From a checkpoint of a small mixture-of-experts model trained on Wikipedia: 40.9M parameters, a softmax router.
Below are experts of layer 5 (counted from 0) of a mixture-of-experts language model. Rows are named router (the router's row for the expert) and show model dimensions 0-159. Each number is 128 + 24 x the weight over its row's rms, rounded and kept within 0 to 255.
After each expert's rows: a language model's description of what the expert responds to; "gets" lists some tokens that make up at least twice as much of what it gets as of all text. This comes from a sample of Wikipedia text that the model never trained on. Tokens count by the router's weight.

# expert 59
router [135 134 124  96 157 157 112 122  90 127 103 149  80 148 159  88 125 135  92 161 160 137 126 138 143 132 133 129 152  96 100 113 150 146 117 134 124 117 141 123 174  94 137 158  72 126 105 172 156  93 140  96 102 124  79 121 153 100 153  70 110  94 140 155 111 117 154 145 144 165 175 149 118 102 128 146 102 123 121 118 145 138 107 173 146 120 109 140 113 202 135 130 109 103 130 157 113 100 138 139 106 160 128 133  93 155 126 144  96 143 148 116 101 129 125 122 126 143 173 140 105  96 124 122 146 135 136 136 113 135 126 132 102 124 133 116 165 135 109 167 174 135 170 138 152 117 156 120  96 149 170 130 158 136 112 172 140 119 173 127]
It responds to: Digits and word-internal letters. Single digits in numbers and table percentages like 100.00, and inner letters of long words like inflam-m-ation, invol-v-ement.
gets: "0", "1", "v", "6", "5", "b"

# expert 31
router [185 103 145 150 150 107 105 110 149 147  82 119 145 150 162 133 157 138 125 144 155 103 141 143 103 130 123 123 122 148 150 120 135 138 128  76 159  99 129 150 116  83 132 123 117  86 115 108 128  72 138 119 184 113 114  96 170 127 101 102 104 159 103 153 139 106 164 127 128 128 106 182 115 128 120 146 140 155 160 109 116 119 117 131 115 118 142 179 149 148  96 147 159 113 118 169 146 123 123 161 107  80 131 183 103  92 128  90 130 142 116 109 112 157 116  99 130 136 192 156 107 127 111 131 124 150 150 139  90 133 125 108 161 127 120 161 102 130 112 133  77  99 120 141 151 149 114 154 117 158 139 105 156 137 129 149 127  94 159 134]
It responds to: Prepositions and position words. Prepositions and position words after the or a, such as by, with, following, end, early, rest, often in species descriptions.
gets: " re", " by", " with", " for", " end", " following"

# expert 52
router [106 104 108 124 152 125 107 137 118  94 137 152 121 135 144 124 140 139  96 122  99 118 138 137 178 126 119 169  84 100 109  83 149 112 129 114 127  99  97  96 134 131  83 133 103 147 119 120 114 153 119 147 141 175 130 127 100 138 147 168 100 143  73 120 127  86 101 153 113 133 155 115 106 119 120  79 134  96  86 136 170 104 122 120  89 121  93 133 136  95 143 175 130 132 151 113 145 112 166 111 128 128 114 163 132  94  89  85 143 139 108 149 128 118 139 134 130 140 154 114  97  99 135 130 148 110  90 157  79 103  91 143 118 110  94 113 135 167 132 135 104 126  86 133 135 143 109 138 144 111  86 130 156  87 177 113 121 132  94 182]
It responds to: Sentence-ending periods. Periods closing ordinary sentences mid-paragraph, plus decimal points in numbers and USA in sports tables.
gets: ".", ").", "\".", " .", ".\"", " -"

# expert 30
router [145 116 149 114 162 106  83 130 141 114 128 155 142 145 148 108 136 154 157 136 175 138 137 105 159 116  83 163  83 141  95 163 127 125 104 114  73 134 112 134 148 113 138  95 132  91 135 108 110 145 149 142 151 115 157  71  93 112 165 158 129 163 137 167 131  95 143 133 145  93 147 144 124 180 140 158 147 140 155 131  89  82 101 160 132 153 126 107 103 106 164 157 145 122 126 150 160 148 107 131 153 149 134 131 102 156 117 134 144 161 141 112 132  86 136 158 136 135 163 148 117 102  82  92 153 151 136 109 140 156 115  95  82 181 130 136 150 114 116 114 117 141 107 131 153 139 132 122 141 182 108 108 119 121 125 148 114 142 100 149]
It responds to: Place and title prepositions. Prepositions, mostly " of", " at", " on", in place names and titles such as "City of Los Angeles", "County of York", "ends at".
gets: " of", " at", " on", " from", " to", " in"

# expert 55
router [103 157 132 138 109 165 119 118 144 123 122 105 117 104  93 161 140 159 149 141 144 132  80 123 161 127 123 103 132  89 131 166 158 121 105 168 154 157 144 146 149  97 125 131 150 136 190 186 117 140 143 137 117 124 134 141 147 164  95  91 114 123 139  89 122 125 141  86 109 139 100 106 165  87 107 145 125 135 153 130 126 116 138 103 162 138 167  96 153 169  92 126 139 121 107 139  69 122 125 132 188 118 110 175 138 128 112 120 140 156 105 134 105 107 145 177 159 156  77 149  99 105 129 123 143 133 129 102 146 164 126  95 152 134 112 129 126 137  98 174 112 125 117 149 146 156 137 142 148 103 143 145 157 167 149 131 106 102 105 116]
It responds to: Possessives in biographies. Possessive 's, the, his and her in biographies of academics and artists, as in master's degree, Chancellor's Fellow, his death.
gets: "'s", " the", " his", " a", " had", " has"

# expert 62
router [126 164 124 106 136 143  75 133 145 107 138 138 109 105 144 125 129 121  95 134 126 142 156 127 120  87 110 117 136 148 123 150 114 134 117 121 101 117  99 123 114 143 162 153 128 131 188 152 129  98 110 108  95 126 199 152 106 121 149 147 113  99 129  87 154 131 111 116 124  99  96 139 112 147 105 150 139 148 139 125 103 152 107  98 119 128  81 152 154 124 111 148 132  97 153 129 117 130 126 143 110 168 104 122 114 126 177 135 113 158 124 132 117 137 142 116  71 105 124 142 139 137 103  78 108  73  94  83 145 120 129 141  42 147 113 104 130 121  85 124  96 140 140 174 159 117 108 192 145 120 129 163 132 152 132 148 135 159 120 142]
It responds to: Narrative verbs, section breaks. Past-tense action verbs and nouns in biographical or historical prose (launched, moved, returned, set, result), plus paragraph-ending periods and table ends before headings.
gets: ".\n\n", " |\n\n", " result", " found", " team", " support"

# expert 35
router [121 155  96 178  89 110  94 111 109 131 152 147 140 141 128 139 124 113  78 129 126 113  94 118 139 126 104  78 102  97 123 160 176 160 149 155 163 145 162 126 154 121  96 114  85 136 156 144 132 101 122 176 127 134  97 118 108 140 105 100 117 115 108 156 126 134 147 125 114 116 124 149 110 120 117 183 100 103  99 119 140 155  87 126 111 122 174 127 121  85 155  97 140 115 132 118 123 136  99  99 122 152 131 151 127 100  95 116  93 135 129 104 118 161 159 101 115 128 139 165 143 185 102 132 106 168 143 168  97 103 143 129 116 109 129 129 124 179 139 125 108 115 119 132 105 158 150 103  74  77 107 136 123 103  77 123 137 121 133 113]
It responds to: Word pieces after consonants. Word pieces after a lone starting consonant, like m-eat, d-rug, m-arri, m-ind, plus short words such as out, end, along.
gets: " out", "ang", " g", " met", "g", " end"

# expert 50
router [142  97 107 108 113 118 140 181 114 117 106 116 142 137 115 145 168 116 137 133 146  80 144 140  97 156 153 135  82 113 160 136 135 143 170 117 171 108 126 111 129 112 129 100 115 155 116 150 171 141 161 136 150 114 120 109 126  99 120  86  82 134 159 170 151  99 139 105 118 118 120 138 168  89  97 161 136 117 168 153 125  87 161 124 121 144 124 155 159 137  88 132 167 141 177 161 131 131 100 143 129 116 159 113 109 118 121 108 144 157  98  82 124 123 151 145 141 103 186 128 104 161 113 153 140 148 137 159 113 140 108 136 182 109 161 139 117 115  98 170  98 129 134 160 132 108  89 128 106 136 124 148 176  98 149 130 118 118 125 119]
It responds to: Taxonomy and infobox starts. Word starts in species and taxonomy lists and infoboxes, such as ins(ect), Hy(drocotyle), P(ancrustacea), Full name:, mostly in biology articles.
gets: "\n", " p", " e", " E", " t", " Full"

# expert 16
router [176 187  77  98 129 114 106 143 100 126  67 108 132 107 154 150  93 102 127 122 113 129 119 127 166  90 113 148 109 148 131 180 122 109 111 126 138 135 121 117 145 122 100 152 132  96 139 174 130 113 132  74 130 164 153 103 105 121 146 149 128 120  95 111 139 108  78 138 130 175 112 118  99 121 101  99 141  91 114 132 133 131 129 127 120 128 116 149 118 136 125 170 149 167 109 115  87 137 117 129 115 136 112 111 158 149 190 112 134 129 161 112 104 102 106 139 116  86  95  98 118 117 134 161 119 157 120 143 164 133 129 138 118 152 133  98 170 153 113 189 108 162 128 118 158 112 106 133 166  91 105 158 135 135 117 123 101 103 109 139]
It responds to: Paragraph and section ends. Sentence-final periods before paragraph breaks and closing == heading markers in biographies, plus en dashes in season ranges like 1989–90.
gets: ".\n\n", ".", "–", "==\n", "==", "==="

# expert 57
router [ 89 141 113 149 142 163  96  84 148 117 180 143 110  86 122 158 117 145 135 125 105 122 136 174 144 162 124 105 136 103 151 119 119 161 111 110 159 145 140  91  59 129 133 176 107 130 102 141 120 172 155 108 135 143 140 122  87 134 112 166 128 136 134  99  78 155 148  98 134  91 111 113 106 135 148 141 177 107  96 144 143 148 117 134 147 120 119  99 140 113 143 116 181 112 123 135 177 130 151 120 163 150 117 134 158 155  96 133 115 110 139 143 113 108  82 129 157 124 139 100 118  95 124 109 145 130 109 157 171 111 121 150 119 124 144 100  91 123 127 107 137  95 114 120  99 163 145 110 138 181  98 114 169 111 160 152 120 145 129 116]
It responds to: Capital letters in acronyms. Single capital letters inside acronyms and call signs, such as CO-V-ID, WO-W-Q, PD-P, JT-W-C, plus US, FC, MF, DF.
gets: "P", "C", "N", "L", " US", "I"

# expert 23
router [121 126 132  67  88 137  85 118 115 159 126 122 124 100 111 111 100 105 126 153 125 131 104 132  54 167 109  92 122 133 122  93 127 108 191 104 134 149 162 133 126 131 173 102 164 125  97 139 132 157 143 128 146 128 131 110 174  82 117 138 146 162 151 153 128 116 133 135 100 116 130 136 141 133 112 122 183 149 144 164  90 142 130 167 112 159 160 131 131 116 129 115 114 111 140 115 111 145 125 119 111 146 111 103  86 117  76 122 119 111  93  84 148  85  99 128 140 124 124  93 102 138 135 139 147 168 120 100 147 120 142 148 147 152 158 129  98  79 107 138 131 182 158 159 137 144 148 169 101 131 108 102 117 152 110 108 141 130 124 123]
It responds to: Infobox units and fields. Infobox and list formatting: line-start hyphens, units like ft, km, %, °N, UTC, and field labels such as Country, Died.
gets: "-", " km", " ft", "%", " /", " mi"

# expert 7
router [ 93 105 137 134 139 166 135  95 162 164 155 114  97 133 141 107  88 143 110 174 128 162 129  83 152 145 121 137 190 121 147 107 126 127 134  86 142 165 163 160  92 131 159 144 115 161  89  83 128 138 177 131 154 139  96  99 131 123 119 148 146 136 177 157 136 145 119 120 125 126 160 119 111 138  91 141 112  98 129 142 176 136 104 150 134 135 135  86 117 126 145 131 100 159 166 121 160 165 160 124 154 124 133 134 114 114 138 140 156 152 107 140 129 118 125  77 148 106 159 125 110 139 144 118 102 132 153 108 129 172  96 142 140 139 104 113 133 119 113 133 158 104 116 137 115 104 103 139 126 100 148  70 156 202 126 128 114 138 138 101]
It responds to: Sports league, career terms. Sports and election vocabulary such as League, career, team, championship, consecutive, plus pipes and headings that start results and standings tables.
gets: " |", " League", "|", " career", " Team", " league"

# expert 11
router [145 150 140 166 109 155 127 147 135 109 119 123 114 123 125 142 120 116  81 136 122  95 117 107 159 120 167 157 163 132 154 135 133 136  95 112 111 124 170 124 142 144 106 151 114 156  96 130  87 110 122 143 126 103 103 172 141 157 108 134  96  84 135 149 144 113  86  95  70 151 128 118 118 131  96 107  88 159 143 114 146 123 134 156 123  69  67 101 130 165 108 142 123  89 123 107 157 148 134 124 143 123 109 136 171 151 115 118 114 114 151 119 124 127 112 140 161 128 166 120  78 149 130 106 108 155 141 193 125 126 110 120 134 164  98 140 107 122 118 133 141  81 123 128  96 126 164 145 184 128 129 112 122 128 174 164 155  95 151 109]
It responds to: Ordinals and initial R. Ordinal and ranking words like first, second, final, present, the ending of Seventh, and word-initial R or Pr pieces.
gets: " R", " r", " first", "th", " second", " Pr"

# expert 56
router [122  93 122 124 109 132 107 167  93 103 131 108  92 113 141 121 173 154  80  94 100 159 121 157 137  95 169 163 127 107 109  78 137 170 146 105 127  97 133 117 154 108 126 123 140  96 125  98 111 114  96 131 149 171 135 180 138 102 136 113 108 165 146 120 120 137 128 162 110 111 140 136 116  81 116 169  97 180 115 129 154 130 127 171 137 114  91 125 131 158 141 111 120 136  97 142  99 160 103 106 154 142 137 119 131 113 147 180 152 132 134 135 152 102  86 146 108 155 133 170 148 101 122 118 117 141 101 121 108 158 128 139 135 122 109 116 166 139 162 119 139 137 157 174 168 156 111 140 131 114 133 104 102 133 116 127 105 109 161  70]
It responds to: Name and date pieces. Inner pieces of personal and place names and dates, like Arth-ur, Sat-ur-day, Tri-p-oli, plus month names and ordinals like second, fourth, April.
gets: "ur", " un", "f", "t", "l", "us"

# expert 41
router [110 121 133 132 129 114 120  98 123 129 127 133 135 147 154  98 131 143 136  97  90 103 127 181  96 114 169 148 151 153 159 116  97 171 188 113 137  88 173  86  78 156 138 121 158 109 130 168 116 135 131 132 116 101 131 169 114  83 121 110 120 132 139 121  96 156 112  93 117 152 105 167 129 112 125  73 131 127  90 131 128 154 149 148 130 155  77 157 161 119 118 123 145 142 140 139 148 103 112 125 117 108 116 136 149 100 109  99  82 148 114 109 138 137 138 125 146 174 119 154 102 152  91 165 108 118 117 160 139 130 107  67 141  95 106 117 120 135  97 131 102  89 140 136 111 132 113  94 128 126 144 153  85 115 121 154 143  88 147 154]
It responds to: Capital letter starts. Single capital letters opening a name or word, like T of Tammaro, N of Nikolic, middle initials, table abbreviations like W.
gets: " N", " T", " V", " I", " E", " L"

# expert 33
router [124  88 151 127 127 131 148 138 128 125 111 108  78 153 136 157 115  99 134  99 146 101 139 101 109 123 112 119 163 120 124 166 130 147  98 139 116 135 204  75 127 137 135 162 132 138 167 144 121 162 127 156 115 141 146 126 117 160 119 163 182 126 146 138 136 126  94 143 147 166 111 159 136 115 114 137 143  77 152 111 166  92 125 125  98 118 191 126  77 120 137  99 150 138 157  99 137 100 157  99 112 134 126 152 138 142 120 116 131 147 119 141 174 169  96 110 104 116 126 117 125 143 166  97 140 132 103 143  99 110 152 163 103 173 137 144 114 143  93 110 106 128 108  96  99 102 134 127 105 158 101  96 131 128  88  96 143 125  94 101]
It responds to: Second piece after consonant. The vowel piece right after an initial consonant, as in p-ull-ed out, c-ele-brations, l-ack-ed, St-r-ømsgods, plus words like pass, trad, hard.
gets: "ass", "ust", "air", " pass", "ad", " ass"

# expert 38
router [137  89 105 101 156 108 106 103 149 172 148 129 152  80 137 105 100 126 139 127 141 156 131 133 168 105 136 122 129 128  90  86 117 128 108 125 131 140  99 156 115 142 158 124 120 167 118 132 107 168 112 130 144 165 102 162 109  78 138 110  85 122 116 115 143 120 129 150 140 167 154 169  99 104 144 105 140 131 110 130 142 101 152 133  87  99 136 117 130 153 136 177 108 127  81 107 131 109 141 117 156 148 161 113 175 130 117 132 135 109 162 130 106 139 168 157 125  88 127 137 114  92 180 135 132 119 105 131 178  70 120 116 137 143 117 164 110  91 114 124 178 136  91  90 114 126 152 121 148  99 134 108 106 151 148 118 139 164  93 101]
It responds to: Number words, word endings. Spelled-out numbers like two, three, nine, fif(teen), and mid-word pieces such as fact-or, def-ine, Miss-ou-ri, plus sentence-ending periods.
gets: "or", " se", "ine", "ur", ".", "our"

# expert 20
router [154 101 135 113 158 128 122  94 142  99 122 142  94  81 128 131  81 124 115  96 104 153 112 149 104 116 142 144 161 192 116 116 140 149 122 111 134 142 150 114 126 144 140 134 156 138 146 124 126 103 112 130 115  99 114 127 126 151 124 163 125 161 167 136 126 168  82 158 130 123 140 121 111 190 144 114 119 100 149  87  82 140 128 163 113 167 129 149 119 114 177 108  87 143 159  85  91 122 147 110 134 135  77 110 114 116 168 146  74 138 144 128  98 105 108  98  94 124  90 122 160 145 150 132  92 163 133 115 126 104 153 156 111 162 113 103 141 123 155 118 128 156 118 146  89 105 118 119 120  92 117  99 139 124 136 136 132 169  98  89]
It responds to: Sports narrative word starts. First pieces of words in sports season prose and rosters, such as reb(ounds), capt(ure), season-h(igh), Che(vrolet), and short capitalized name openings.
gets: " w", " K", " T", " sp", " t", " He"

# expert 37
router [152  96 117 142 101 124  83 172 125 124  80 136 145 117 128 153 161 133 133 104 133  98 118 138 137 175 159 139  87  94 154 143 125 157 181 129 150  96  78 128 142 109 100 105 109 123  96 132 136 132 156 137 139  92  81  97 138 119 111  94  97 133 132 141 118  92 142 147 107 153 118 168 158  95 114 132 139 129 123 126 139  92 124 111 111 132 111 138 179 143  94 117 128 124 103 159  92 143  94 106 127 116 155 131 121 109 134 126  94 143 103 130 126 124 126 131 127 144 169 124 105  94  81 139 153 147 119 142 124 144 124  93 161  97 160 140 101 110 114 116  81 120 116 136 114 144 141  99 101 165 129 174 166  53 138 143 159 101 152 130]
It responds to: Taxonomy citation parts. Parts of biological taxonomy entries: author-year digits like 18 and 19, commas, colons after Synonyms, and species epithet pieces.
gets: " m", "19", ",", "18", "us", " b"

# expert 45
router [106 103 142 159 103 105 152 124 135 112 110 137  77 161 114 103  72  80 123 114 133 119 100 108 123 125 157 149 148 113 124 180 109 128  84 127 148 115 169 139  85 143 125 143  87 150 158 129 121 134 108 160 160  87 168 155 110 107 141 144 161 104 126 117 127 119 121  92 126 142 133 154 119 152 154 106  98 147 121 104 149 119 145 162 107 121  99 133 101 157  81 218 128 141 138  84 127  75 107  95 136 132 148 143 146 158 164 137 142 143 146 157 146 136 142 146 140 118 156  96 123 101 106 123 149 129 152 156 114 103 121 170 137 146 134 168 146 111 128 123 142 117 123 135  89 151 124 122 113 135 169 151  97 132 124 146 112  93 128 123]
It responds to: Second letter after capital. The piece right after a capital or short start, as in I-f at sentence starts, sp-ent, f-ant-astic, U-t-recht, T-u-114.
gets: "f", "ent", "ir", "A", " a", " sent"

# expert 58
router [138 128 112 132 126 110 113 112 127 140 162  83 138 159 156 138 141  90 119 111 131 112 153 141 184 153 134 111 116 113 170 116 152 118 131 159 170 134 137 147 142 145 120 150 122 118 164 156 109 104 139 123 155 128 135 128 118 111  92 101 121  98 126 160 160 100 120 112 101 183  85 147 192 162 118 170 127 117 107 136  92 182 152 139  76 162 139 163  95  95 153  92 106 126 116 132 126 133  96 104 136 124 143 167 108 114 130 159 118 109 148 165 108 133 159 142 112 124 116 114 141 183 140 162 112 147 141 144 150 128  89 106 118  99 147 162 159 145 129 156 114 171  97  99 112 136 139 126 124  83 132 125 102 145 120 114 144 148 133  82]
It responds to: Word stems after prefixes. Word stems right after prefixes or short onsets, e.g. re-ent-ered, g-rew, rel-ated, in-fl-ight, plus verb endings like go-es.
gets: "es", "s", "p", "d", "f", "n"

# expert 9
router [151 166 112  81 144 147 122 112 116  99 121 134 166  90 146 136 143 121 132 145 111 109  81 133  76 130 164 165 137 129 154 123 137 118  98 123 136 137 105 123 129 132 168 130 137 140 110 127 144 122 122 112 109 114 107 107 116 162 116  92 124 120 132  84 187  85 137 112  97 102 113 113  99 150 118 143  90 125 104  86 117  97  86 103 138 132 103 174 100 161 111 136  90 120  79 103 160 135 159 124 119 147  92 107  86 149 134 148 155 141 116 132 140 155  72 131 154 160 137  92 129 117 128 166 153 111 148 120  97 121 113 120 135 142 164 119  90 126 144 171 156 107 155 155 132 112  82 105 138 121 101 187 120 131 140 121 117 100 127 148]
It responds to: Foreign name fragments. Middle pieces of non-English proper names and transliterations, such as Sher-b-rooke, Warsh-aw, Suz-uk-o, Churrigu-er-esque, plus stray CJK and Cyrillic bytes.
gets: "b", "er", "st", "z", "j", "ers"

# expert 2
router [ 86 109 126  95 115 111 154  97 108 146  97 138  86 175 101 123 101 148 160 150 145 154 107  94 169 160  60 111 134 171 154  79 151 101 115 133 138 134 101 183 131 147 135 129 107 174  89 118  96 153 164 139 138 163 110 123 132  93 135  87 130 137 164 115 154 160 107 154 132 166 156 116 112 134 161 115 123 139 114 132 130 133 121 165 110 127 160 116 127 124 140 146 125 142 155 150 152 109 165 117 157 133 134 148 139 149 137 144 139 130  91 122 160 100 175 136 164 101 130 135 141 127 111 153 109 119 170 139 108 107 139 144  93 149 153 149 148 122 105 120 117 156 133 153 111 104  76 120 110 143 128 110  98 176 159 140 142 126 110 119]
It responds to: Table cell separators. Pipe separators between cells in Wikipedia tables, mostly after numbers or headers, plus semicolons after dashes, percents or brackets in lists.
gets: " |", ";", " —;", " –;", "%;"

# expert 28
router [145 130 124 149 129 130 130 143 140 165 122 130  54 122 119 123 116 141  90 176 102 140 114  88 161 171 127 124 127 118 120 113 113 119  79 115 125 107 170 199 133 183 117 118 119 155 130 161 121 107 161 150 148 118 135 143 144 146 126 130 118 144 139 100 146 146  97 105 122  93  87 150 113 127 147 108 147 143 141 123 143 140 121 114 142 157  71 123 150 132  99 165 157 153 162 118 152 128 138 110  96 131 151  86 119 105 130 122 156 114 146 133 114  78 142 109 160 107 153 132 124 123 142 105 143 151 101 140 119 166  98 148  94 100 127 121 169 136  90 143 164 151 144 142  91 116 139 128 164 133 145  99  88 107 130 184 132 106 175 141]
It responds to: Common descriptive adjectives. Common adjectives and adjective suffixes such as known, main, significant, ferr-ous, resp-ected, resident-ial, often in election or demographic articles.
gets: " known", "ous", " of", "-", "able", "ial"

# expert 21
router [114 141 120 124  97 145 156 135 155 156  97 104 148 131 113 153 117 138 110 161  89 100 129 177 104 131 164 136 153 149 166  91 151 124 136 146 109 124 155 114 104 133 100 105 108 147 166 135 119 109 142 133 108 102 140 132 152 148 107  78 134 131 101 142 158 136 134  92 105 114  71  84 167 153 129 130 137 116 165 127 126 161 118 136 158 127 115 151 148 147 129 143  97 109 134  92 166 128 145 140 148 105 145 108 115 115 104  98 118  64 159 126 124 149 127  94 139 158 178 111 107 111 145 179 109 151 146 141 136  85 105 151 106 122 144 131 144 173 144 158 105 160 116 135 132  83 120 142 145 167  79 139 139 133 115 101 127 147 173 171]
It responds to: Word endings after consonants. Word-final pieces after short consonant-cluster starts, chiefly -ight in Height, Weight, slight, blighted, plus -y, -uty, -are, -ally.
gets: "ight", "y", "om", "ing", "ow", "ack"

# expert 42
router [173 185 161 148 107 117  89 146 105 116 107 148 133 113 129 143 134 155 131 132 157 162 140 114 177 127 113 114  93 157 177 146 153 150 118  89  92 147 132 118 112 103  68 114 127 117 120 129  98 137 100 153 163 120 115 153 100 134 144 112 151 145 136 115 129  85  87 146 123 134  92 146 129 147 140 109 102 151 101 103 158 125 119 155 141 158 132 167 131 139 153 155 117 111 145 144 108 103 134  98 143 148 153 120 174 135 158 157 171 111 132 144 136  91 126 154 125 153 110 151 130 101 141 130 153 159  91 131 121  97 165  98 115 122 119 123 133 134 130 141 163 144 109 125  82 147 151 129 160 119  93 107  79  67  98 132  89 137  96 125]
It responds to: List-item dashes and pipes. Hyphens opening bulleted lines after a line break, like "- Preceded by:" and "- The Education", plus table pipes and hyphens joining names.
gets: "-", " |", "|", " -", "–", "°W"

# expert 0
router [119 152 100 175 101 117 101 103 138 123  98 183 116 116 118 107 152 131  92  82 126 159  99 105 165 136  96 156 135  75 131 161 111 100  93 137  99 120 147 180 131 130 169 130  84 104 192 119 124 117 142 108  86 104  86 136 111 105 117 117 107 155  98 156 116 130 123 153 138 128 157  92 152 122 164 127 127 144 101 122 142  74 137 119 126 132 153 130  86  99  91 130  89 108  96 105 150 157 140 132 147 139 144 153 141 125 171 137 116 103 153 114 133  89 111 154 149 122 121 151 135 137 129 116 107 105 132 144 156 179 109 143 135 101 128 102 156 164 131 138 146 135 103 111 129 136 171 117 141 140 110 122  88 145 107 147  96 123 119 118]
It responds to: Coordinating and linking words. Mostly " and", " of", " or" joining noun lists like "software and cables", plus past-tense endings such as -ed, -ated, -igned.
gets: " and", " of", "ed", " or", "ing", " &"

# expert 32
router [109 102 103 126 122 112 137 139 141 115 157 112 122 123 112 126 139 121 139  96 174 158 125 174 120 132 142 146 154 196 146  99 105 142 139 140 150 143 134 174 134 105 101 125 153  98 149  96 106 153 110 142 104 114 137 161 162 115 145  96 133  99  78 121  73 131  90 139 156 133 135 130 133 147 139 143 123 148 147 107  95 102 140 124 149 112 154 154 129 130 130 105 131 106 153 117 112 137 138 105 158 128 142 141 118 123 128 134 139 163 173  86 117 125 135 174 141 137 116 135 117 201 140 118 137 134 136  86 149  97 179 127 114 159  78 136  73 113 113 117 105  91 104 156 160 109 160  96 147 112  99 130 155 106 190 128 127  97 147 128]
It responds to: Capitalized name beginnings. First pieces of capitalized proper names such as New (York), Ad, Ar, Med, U(ffizi), plus the piece her inside Shepherd or Sheridan.
gets: " R", "her", " U", " New", " Ad", " Al"

# expert 63
router [161 147 124 169  94 122 102 150 104  84 151 147 151 158  93 110  94 134 114 112 101 118 117 109 126 121 134 158 113 137 186 137 147 133 105 125 143 100 134 154 151 143 117 153 102 150 117 142 109 101  95 122 161 137 107  83  71 150  97 142 105 148 119 138 142 135 145 128  80  97 138 151 131 153 105 135 156 183 100  88 144 145 118 135 129 136  87 135 121  66 114 104 141 133 111 133 122 126 134 113 146 139 126 169 188 119 114 155 109 118  97 148 120 136 127 125 152 139  86 141 131 106 140 140 151 134 171 144  85 106 111  94 122 126 131 140 155 119 149 134 155  77 131 128  98 157 142 106 179  88 127 133 140 114  90 114 116  85 139  96]
It responds to: Dates, symbols, age endings. Digits in dates and year ranges, slashes, ampersands and hyphens, plus the ending age in Teenage and message.
gets: "f", " F", "-", "19", "es", "/"

# expert 36
router [106 106 135 147 129 154 121  87 154 141 158 161 155 121 133 145 141 132 121 154 141 119 120 136 115 122 145 140 112 145  95  88 155  86  88 112 147 144 147 100 101 131 110 150 158 129  86 115 125 183 141  66 124 135 140 147  96 104 162 155 173 130 172 120 116 112 157 163 134 141 131 133  95 159 157 179 163 138 107 123 144  76  83  75 176 118 133 101  94 127 132 122 146 136 128 146 103  91 132 105  87 131 116 109 117 133 127 161 163 163 144 166 126  85 108 152  83 122 111 133 108 110 134  94 149 148 131 120 141 132 145 112 165 172 125 123 130 140  92 129 112 124 130 134 113 131 133 100 156 146 109 133 112 101 130 158 138 127 102  85]
It responds to: Name and place pieces. Middle word pieces in names and places, especially "ts" in Massachusetts, "l" in Nestlé, Medlocke, and ".S" in U.S., plus Army, named.
gets: "el", " the", "l", "al", "ts", ".S"

# expert 54
router [120 108 122 136 106 117  89 119 105  96 159 141 118 150 106 152 117  97 125 166 128  84 101 137 104 124 122  69  84 124 132 123 143 130 127 172 127 145 166 101 123 117 119 116 112 157 134 138 120 152 128 135 142 140 131 101 148 137 143 116 108 114 138 112 118 131 162 130 110 139 161 174 141 148 152 173 116 131 105 120 169 101  87 161 132 178 126 109  73 132 175 100 162 103 146 136 115 104 116  95 140 127 143 136  65 157  94  87 139 141 147 102 149 143 109 117 139 100 129 114 128 150 112  93 120 150 149 111 132 134 152 108 150 125 161 121  81 144 137 144 106 108 119 104 106 158 158 114  52 115 106 149 143  95  83 128 145  90 124 111]
It responds to: Pieces after m/M. Word fragments right after m or M, like m-ill-ipede, m-erg-er, M-e-an, m-ent-or, m-ann-ing, often in technical or math text.
gets: "D", " D", "e", "cl", "ill", "n"

# expert 25
router [143 105 145 142 165 140 117 138 115 172 134 113 126 114  94  83 149 117 163  91 167 141 153 132 144 139  70 135 121 114  81 134 138 131 170 130 148 156  95 145 170 116 116 120 139 120  98 150 163  91 117 113 108 142 116  92 126 121 122 126 120 124 159 151 100  87 132 132 110 170 174 119 140  97  88 149 120 118 139 144 134 123 119  87 103 152 147 101 142 145 135 128 155 112 124 194 134 177 123 147  75 107 133 156 111  85 113 114 144 145 128  95 140 138 154 122 113 138 122 160 129 108 143 139  80  82 150 121 155 159 106 107 135 135 120 161 155 119 114 116 156 143 158 138 162 158 128 124 136  82 162 107 132 159  79 148 135 137 102 126]
It responds to: Mid-word syllables. Middle and end pieces of longer words, often after ac or ic, such as -ance in accordance, -ic, -ical, -ing, -used.
gets: "ic", "ical", "ance", "im", "ip", "ig"

# expert 43
router [123 126 141 125 159 136 100 171 103 147 110 172 120 108 134 116 142  79 131  94 130 183 142 141  83 143 100 121 177  99 123 144 104 150 131 156 163 131 131 121  86 143 155 131  91 119 186 137 125 127  82 145 120 114 158 132 177 139  89 116 109  77  97 145 135 182 121 109 113 119 113 150 167 139 168 145 104 118 119 159 113 127  99 143 131 119 119 107 129 128 160 121 109 120 146 137 128  90 119 126 137 116 125 103 184 139 153 145 154 161  79 147  92  95 153 127 123 156 141 136 118 134 134 132 118 112 114 104 165 128 121  74  87  90 115 129 143 125  86 116 124 129 124  92 157 111 128 130 158 124 152 131 104 101 127  88 136 114 112 100]
It responds to: Articles and modals. Articles and modal verbs starting a phrase, such as a, an, would, could, may, there, plus the e in i.e.
gets: " a", " an", " to", " would", " one", "A"

# expert 13
router [121 119 140 127 125 128 109 115 123 129 102 128 113 141 147 120 105 136 119 118 100 104 114 139  71 160 154 107 165 177 142  98 140 123 175 109 116 152 131 145 142 150 156 143 150 114 126 131 125 105 109 124 151 139  96 109 123 104 103 110 136 119 105 122 135  97 114  85 108 118 154 151 110 143 153  69 151 104 113 108 144 167 129 161 120 142 140 120 138 127 142 103 117 136 142 127 142 155 110 149 114 149 125 157 132 145 132 156 123  81 133 175 104 134 147 124 116 147 142 108 168 103 135 125 162  19 138 129 136 141  99 145 131 115 113 130 111 101 123 132 149 153 152 119 108  18 142 152  89 138 175 112 134 107 126 132 121 133 156 149]
It responds to: Numbers in tables. Numeric digit tokens such as 1, 2, 28, 10, mostly in table cells, scores, season ranges and dates, often after a dash or space.
gets: "1", "2", "0", "3", "4", "6"